Weights of a small mixture-of-experts language model, trained from scratch on English Wikipedia: width 512, 579M tokens.
Below are experts of layer 9 (counted from 0) of a mixture-of-experts language model. Rows are named router (the router's row for the expert), gate (a neuron's input weights, with its number), up (a neuron's input weights, with its number) and show model dimensions 64-127. Each number is 500 + 50 x the weight over its row's rms, rounded and kept within 0 to 999. Numbers have three digits each.
Before each expert's rows: "gets" lists some tokens that make up at least twice as much of what it gets as of all text; "comes after" lists some tokens at least twice as common just before its tokens as in all text. This comes from a sample of Wikipedia text that the model never trained on. Tokens count by the router's weight.

# expert 45
gets: " |", "\n", " on", "|", " (", " On"
comes after: "\n", ".", " on", ")", " On", "On"
router:495495412493512503462525479515450490465461498482556503550448473437451466483513463260502461500503443519538484504400510473493470477510481497534476428477466498492478546522429555416502542490461555
gate0:436449564537456493458488538475443569431513457529437513399550482523488458518555474364479543544547543533569536492528465553504465509562489567489428522411453515519493501438557558458546431508625631
up0:548456525452500481478469616591499391535458429536502462454536507469573465555525480485450465438507490473501617586452507517602457546504553541462513504466508487420543439514479490531569526485538448
gate1:567449506450457541486412523561462477464505517518552448545422484502536483492453483536443502594442462457493442478574596545537485502460465526564427559411578472531408550576518438564588361534584516
up1:438494541516407461528512505495476486517471590572501416465442417536548504475469517361471451515570541466476449445507455532575412474394534538428486462571540514544537449492532496457489555508522532
gate2:552610552460556489541498513409546550560503591548509476492541458449514570354519465561425555588433572474423577462492440445509565527414493546470423480464414545541462491538494540539508493500520493
up2:509440453555514454495552554461434500466481497514465471543458426589448495569428598548479431461546516370460499539482502523516439510545520576475487603487559482512424453521563505469505520383574517
gate3:416526465515447485518472566436498484514647466519458485458550477686513516448488489463547479443470457431489511435474558558515477573590505516483566565500570594426568449469566535481509522406449542
up3:578463526438550528575509545493494524518456517519444508478525466533523456452408455549456492506480436565485480497460473483550464524477482535397456445537514459514455498608459492444462586519486536
gate4:516471557573555488534415499368509514400485450470522480524507487486444556484516516503542380544533455500467566514485537536424485548508466387459541475498499475402556536495411469496545495563530559
up4:528485462606555481510437375431511497463407524583497436478474492522469465389505515521440485542510454525454513490480470466391525487488501522572457551505513524454513528509506446507450470314455459
gate5:464513465539627563401530491495467394505443444448444494484431471437468442520547496490503456520594480467522496495525457502432535540571401535523515523440402415487529452644494483593410513533480437
up5:440458495545488490399548529396546514406517560550469420507480551542473444488532527455519493570639404543441511603469430456435508418521405501496569412493441464528559528477491549517565598556517527
gate6:529384416472537509456481522445482557521551482566454470599426475502511460461541542445469519563570486450446429490502523474526504515446582542528544507484511492502541382486583447455417504471472597
up6:511472573438613448497477535494429389504597388514585433496592413541603525452497457451499512492440403574564507545490509460480482473506514533466416500592494419517497551503439596482501503392515497
gate7:573534501482526554582457437442493542542446458464482443500498456486430532542572573503510424478485436535443481447515440471494534405473500460580565466414508511569441518533459559520510547523540576
up7:530475507507417479502482468506481499468504497537513527471500524519570537556526581575469500501452549515530548513440432557476526591506497440421550499589486578510404497512626479445425422537533457
gate8:576505507529454495473524587507575532506556536478486417448559421456327504593505525560513485474514521529598422515539530566502519395540428444453455499478574482434444513531506469524501428463531462
up8:607461536414568537488417568479538491546547476573520545490428478459508538458462560580509587601559487500472452452483487491437536477574464492493599534500494574528407496514458532499529458451545566
gate9:494534462475513523385490554596430447443538315513517641477485503483537535463587471449475559535497483533468450506453535463587586493513594458550495499504436485542567540504510530411533457533525468
up9:540487509472527486533500482588455502477523567447501434529659557495464553528412523492495470476446434462475538443503517514461526510539539533573471564452523482508429597512443513520602477501583556
gate10:455443486504355509542502553433511520477524515413481439642546457449453455480470499518439437508532516436486517491505502416490459478515499485450450493534503456536504557516495587487545481451472522
up10:412479501432445474478440502551524455456448566571443554406492536526559500560451499492553451472597500462550534470448484596427451561540514467454421605497583568546505498478572546370552523408456504
gate11:475541425437481568597463564431552563512506376553524501484552583503453564484491556551506524484468580474537504494552437381530550430481444551510548516454534534549404483626455549587458524465511519
up11:556490515505483434496496577420487501523458421597561444528540478512552519460505545529537551531523513553461497499518498494565531442582471497476527499592498471572465467456487590546454527525468514
gate12:494569484611472543406457467523451523411446534548567438511420406595531404471393439510505597493467601505534494471493527515451555424593452458475515497448412529397439508476468533498458546456490519
up12:567536550549554510476517463442549483575442505514499508418513470520460475460438463515504508481543560529452462534503628561417395535537525434528452511501510541455485485480541441429479539530447540
gate13:508496496480510555476484606516473497411432562560526513500490427469427487491475522520546485556484490565484595458475495541483519559457403482555450531530329403468448447482492413490434509524416498
up13:512471456464467495571534430440462441392430524457585463416437472563497363476634542510594455511503575549633543483533518468541585601572501511537522589523405528521480411462486479394450499426439567
gate14:500475530462514412573486557450450490521495488468417614469587542495512487442506487559532530437539548540494518492557551533583556459487438537439521421469556511470531440525589459550501458545484575
up14:527533490521496598507534543413478468571511483468474445408487461477482550481464527489497462583524440480475464577466450580480461493429466510494456488498416536492558448517471417486530470472482525
gate15:431623449421534552539541534554583562522499533545498475499488520468497512552477518552498524400438444597446532521538492540437511476469478508545493510500587510493491522564571513521548518501387532
up15:558497599399521527511509427498592464464531521472558518532537568516467502449530457525498534438475515404445483574632481449561548539581530438487501507574465537448499445546466481430475485510512605
gate16:494542521521593536484507559551410501495489486502524536534473490524464563493546508505509460446611503474591605398465577436552515458542526604538502489442524481503464472586531489490477576542543514
up16:550485497492450619497439467473570516550576451494474500458483531419591516505585572577443566492448534576496546489487465472497500529482476576569556406437495505405479472512497531491478551530519492
gate17:497508454491545535443579526505508490536487477570561447514502406568467529491487510452509512484537514538536506526404535496518450547488580528516471461369562503491540543499494458528437523530401508
up17:518479478549505410528523488461505455441507460429511472514425488579497453479608517430439536536587456415534515495527430473488463503584483501517574474506600492533573336454490432500444501430488492
gate18:514511583512638474443509443461400485510424460453519493478577533513422478518452540557474406506502471445542401543446456492519457601603475551537445517474449474394533500514564420508500546525517514
up18:480473518438441501510505533503624556424446544426566469503455453530497553418580474426461488333563400424476606472442559448522640475447463468647438409569484546495492631511512461452467526561620540
gate19:516476484509490496503485562506548580516442506474543479532502493516507507509480445475576526537672514469459432506541509497542479534483422551527595441457591409528503510488393554537604545508551587
up19:517540535435402482494430541478479533459506501451512455424543582484471447449537497571426447423403519462489585475524534565525493422527472502523454507485480464494474453582453575577546467467486486
gate20:611445523451497484596460486579467585489455499591569416469529402435451479409512447529604526475615473557508419531533498497459497517486458491600621504548447550456527456546478487586466508495578568
up20:531536504467533475551504573546576545561518550440565495533515538537565537473504444541585537454493517493474531465562536584450552575446517576449450479459549645498536492505528544518529423530558532
gate21:471474442457544484544464541447552531481428412445451514371462437486472558496520426535445510481484485542464514425534484434533475514455566580584463472489546385438499536469510463462471581483633478
up21:442539490497458478508427496491493555460533549530581479510536524511505526503480546489476494507502429551450453459492473449517494504601564569544517471546452517511515534551516572433417462500457557
gate22:602634495514486562544527423556447549405476515490487526527456505454498404572507550492482491460578467490453508529464415491520364447563542541575495542553477589422542529515535509470478568500451589
up22:550430558486416469486537471589556515473465586589492458461485401513543534455560518557490479469545516496413538470490563520560538536467526518491504514515472467414399491522538528560553509508516478
gate23:484501445567472423615518495460496465529441546471438570524490487562413599498539469519459418569487483548526510447462438459391495508539533524572440576489444434544422513571479441451555521498500393
up23:394412460398412513551500526464515392489509503444472518499533523451571544468503466543560514500528522488506465477455485565514410538446506527451430502482449442516448431491443564486456483538531425
gate24:422513583483492503540542523482517476522495415440530484516455491454492519570537425435522465546527476371483503571433558485465498437540494492586581476419620435362531507501465395423494498546528509
up24:513474502434490491455488436483477511418441552458545529536618478466549512445455535554494582606470463428417494440436461510599518499479509571426566586521614521539495507431319499529464434494475498
gate25:490555522549461549640529484469599477496575424467519550441449607465517486476568425584599473575404511497440489504482508469551471489420527494449531501544465403514426482553497537467479568579389508
up25:483472450581517515458584456569415548536466474419534520374501521544480489450387509582572528527380502520517516453531492427473536497473512546499502494636527544565462520466570467554518454511489478
gate26:562591540450450528429491482525550512518398482493549475476466427469463467515530441455544518452529454450484434538464479558439484511503497409573551413399564541537548479517490514537558510536592504
up26:470513496507513457548529477488554469570575498572435431524609383535628545599595539507520528616494491414485509540463430507487464461524406551546491469582471591553500500497473491442487547465450493
gate27:530534472399532559497459490515568643452549460575515472466479544490465489513444554467591508592455493475402470498562505528509518516411487520456516551559451470477529461458409503523475483500535542
up27:549556470532611502484549423537375475619436496506608487556530476570516486564590466459394537511535529517526543473454532438508478546611481537509509469528468489489562524531591499532477470629444456
gate28:507597525566539564555486410455524547567416539522441515539458556503474582476489465441422480504479525465539550462540464513522450401511427501496603400417546508528473550462428569481529524501558468
up28:406484402537552470425521507536536493476382492506494456505484563452461498647597467558479526507474403435521457515564631372530479471497444537397521516471489454553542456525485482454527479535445441
gate29:545530537479507465505452411549530447421538519560517542482495503599491570303516489566454511495522474585455499454492467505515508477610456438488494567511481541602514568545412492500529615499592468
up29:530600447516555554452475592539451518487415520479462518521399495386503417415442462546526471417467506495490502459532486452464598508443530547588501446585573491511489611470480497507495448434404475
gate30:559439541504498503453615455520500440408540488588460455463463422519539568483554513502605441464524559437453453458453527612524514541467462608501599522398564464528452497452437448581520513428551559
up30:512533512531484490468534532469500382542566456409478491513460498637578507501568413529530496615481573463488395483556493509472553424543506466503480502511536558384470445495410497454499506523448532
gate31:483545512530462513484451394486585472508441579524476544489443477544584601479517446525513544554499439549580566438411391502478422492569503457574563467375528481595533597437481427505477527501427548
up31:495469500486575550483431488562507443549481523393427505537534435641497501516469448516527502514475444536527465475516488607536390589455555500490470514473459521460547577423495525514521470495440459
gate32:422575544551499474499589418540501523489476539485465470456506525547597491507589590490460510466522491502537506431522528493575503456527389530496482473480554556554476564504441495452459505487539526
up32:495533426544461514521591492524437469465482525406589542504507505572445552534529536517506448502500422509514576506472502422573462482497486541423491502518605452503466504467514532452601442544478524
gate33:468533495516566406570532502479463538535437369502421431397581470564525536570486545463430478574525490407552550469502500501535517501547441629540511478466571542438556518569528432462456476434598518
up33:406430441469502422485426434491574458516530508535548479481484538466490615414392560491472499521532470555497556624466566458553558509438481479560479536518454468459495483457467558519414525485507472
gate34:495591497438553522462444523504568465487495552566527513534496537578407482524412518526487493562506510430524503502492540450487590498551571434472421461505483524468428469592590590459536580508588539
up34:411528523517478417417527577453506421363465471479523432496481498511493528554590536410521516512442445577557436590560482570559523573506514495447514548456555480511565548583539453570460448564563531
gate35:624560501446458533485435481551455535517421541549534533477430510412541510494480535547496403539504479557535500479579516517526489486477551518557435555522483471459505526522372519480481430526478498
up35:505467472553537395569443487560456515537460470448480462502475552455545371463511452556522493552598473530550430580429484493505479545524420515568402463538520466498438520515444599422569529544618533
gate36:490558516504449495517521470604445463432387501527486504469494527508431501402498531518493563539568441519429407518493420459527426443417501478544429459464542463497490487511519400513494522518471528
up36:451521508534478517547436407495514460483462528519532561561421497479552524551536522621545433462553547599441501551512486626561496479506483503467483528502529537546426587488461513538522388502527531
gate37:516434480524526396559609541501604478494453430587419517408480541464427510492506394527543475563512501509421513462542502459533524534520532452520483520427587554446396534500444495608566521463498489
up37:453431517488476590453462494439586528444531462422456494483473401518530456465545608473481481555520593512515575555478540603517463511548406454430445520455449484518458519531486510514470532528564498
gate38:418549535512485462538548517481498527495484499571451500412476470455548462570550477509488463537525506430469552498551509480495554561579442554425500528497502490445393576487482546457481488531577548
up38:505582481554518468440535505514402518543542549540508488489497463588520424436414477507555489539428517491451401470521475440588467464510546535549448466465493408530436400514485506473549384477452425
gate39:492559465444487551559592549556539481502498529420508537453484457452447421492507517456558566514495474429571395399463532531437420460526483453508442480568549524548574595530439545505406447504520445
up39:520463496413505473606467530498587548486384546534434445483474487494549545532496550501556522529530522485505426551589455446516469508498396407573511493556562472504495449529545534432463593621446428
gate40:485518453509500600532607551429525427427480517460471504452554453548511507522499481463494464531479568442518563409444524508465506491554427555558450448439462539520552544452424501488454497428459474
up40:475461480464462383461522436561454505465551538461538545562536441455492532492585486515439533500473483510514424469534452506493519419525426416558462502563543641425516534542520483461433528501484542
gate41:509471526471462540479492492524522461451619506539441405493510501553487496543577552566591428438548475535488473389487517532475392495452493562509417543421555441534497572557485493496577568504481494
up41:572522449481537508430507572448462566487585395554461491442439517602554453472466456436554498429504471410560518480495455540453522497514523444488527590468439499410452386480492487495519491499458489
gate42:479535470527490546452485482479469524494440486501597525601478517640499544504525420423472490458507511425451543541457555522553552513507529600490521362441444495487555465424457475480485547472568524
up42:471453425467485489548498412522427507507538480515502464493500482480445534545462560491466437520591506537588520553473480456583418463556490511486497547433515533365628436524514483538471518469521498
gate43:527615360550497498441575494546417452358503533405384554478439497533499510447544519494482544488469461508425497495511507489573433429634508515525550607409400461507522527505472530476523509454520530
up43:562487500493490543454479532546496477483489590537493476531494617521495530446515444517520389424474595490489479517532444490515579521565564488499492533517478551489526546483391440501460513453456460
gate44:440524520446543518516560516534524510548482471479461475509426507541470481483545577413433523521420534588511508428569472563463542584435565473530482402476445530488496503520525473509473489557538449
up44:537425534425560548557534545568488514466437433472446507498485583508464519400522498595503569533582489543557452466492656493542446507493433464522549562474495603438526552568561565513483546539551481
gate45:447490504488534535503600582508521562397504467459440459522597544518511438490496394462577524503493547553501577608475538585484508584513530584540495491516450520438554454501484625549547538514496495
up45:469550409506423547454425413472582557548528488517476511507468495436493519568490503440491515496541490519554481558519503532475531475464501396530504466491514402484491434480485556547552472493404620
gate46:467387435465560541485499498364554509595441450515572510441462512456481400497542476429613458653516483473476459475497535579466440490643472455509457508433512506550531500553552442477481533391493449
up46:454497586545448471471452543469481443489524491430557463477549577675376508537424498419576514493483425541524477532482529467578486414482542431497548437486464421561474526468479566499452458518409456
gate47:529423458530503459402439490490500564471417467545535441535571447538522447462506497523496499504500515442496492464505539480498454533531584565357556411505513559393528556546388515483510410463487498
up47:532521477542461449541466599466525595514502495491630440475434580531551453450513527515473511547589475451508527498543520608500444495541496449489518477472371468518442483540581453557438484552521518
gate48:494428523400446445395491401485481452485598457495524412493491478591478498530463482462557543545559554560466481530433478544371523488532414438516514441432438547494472549502480469429443559450517484
up48:522485525568544475481504475483576508402450565470445526516545423517564546404561575462512372408555505493557487540473637469533469520566456546488484409434510473443567469498486470466440529581538576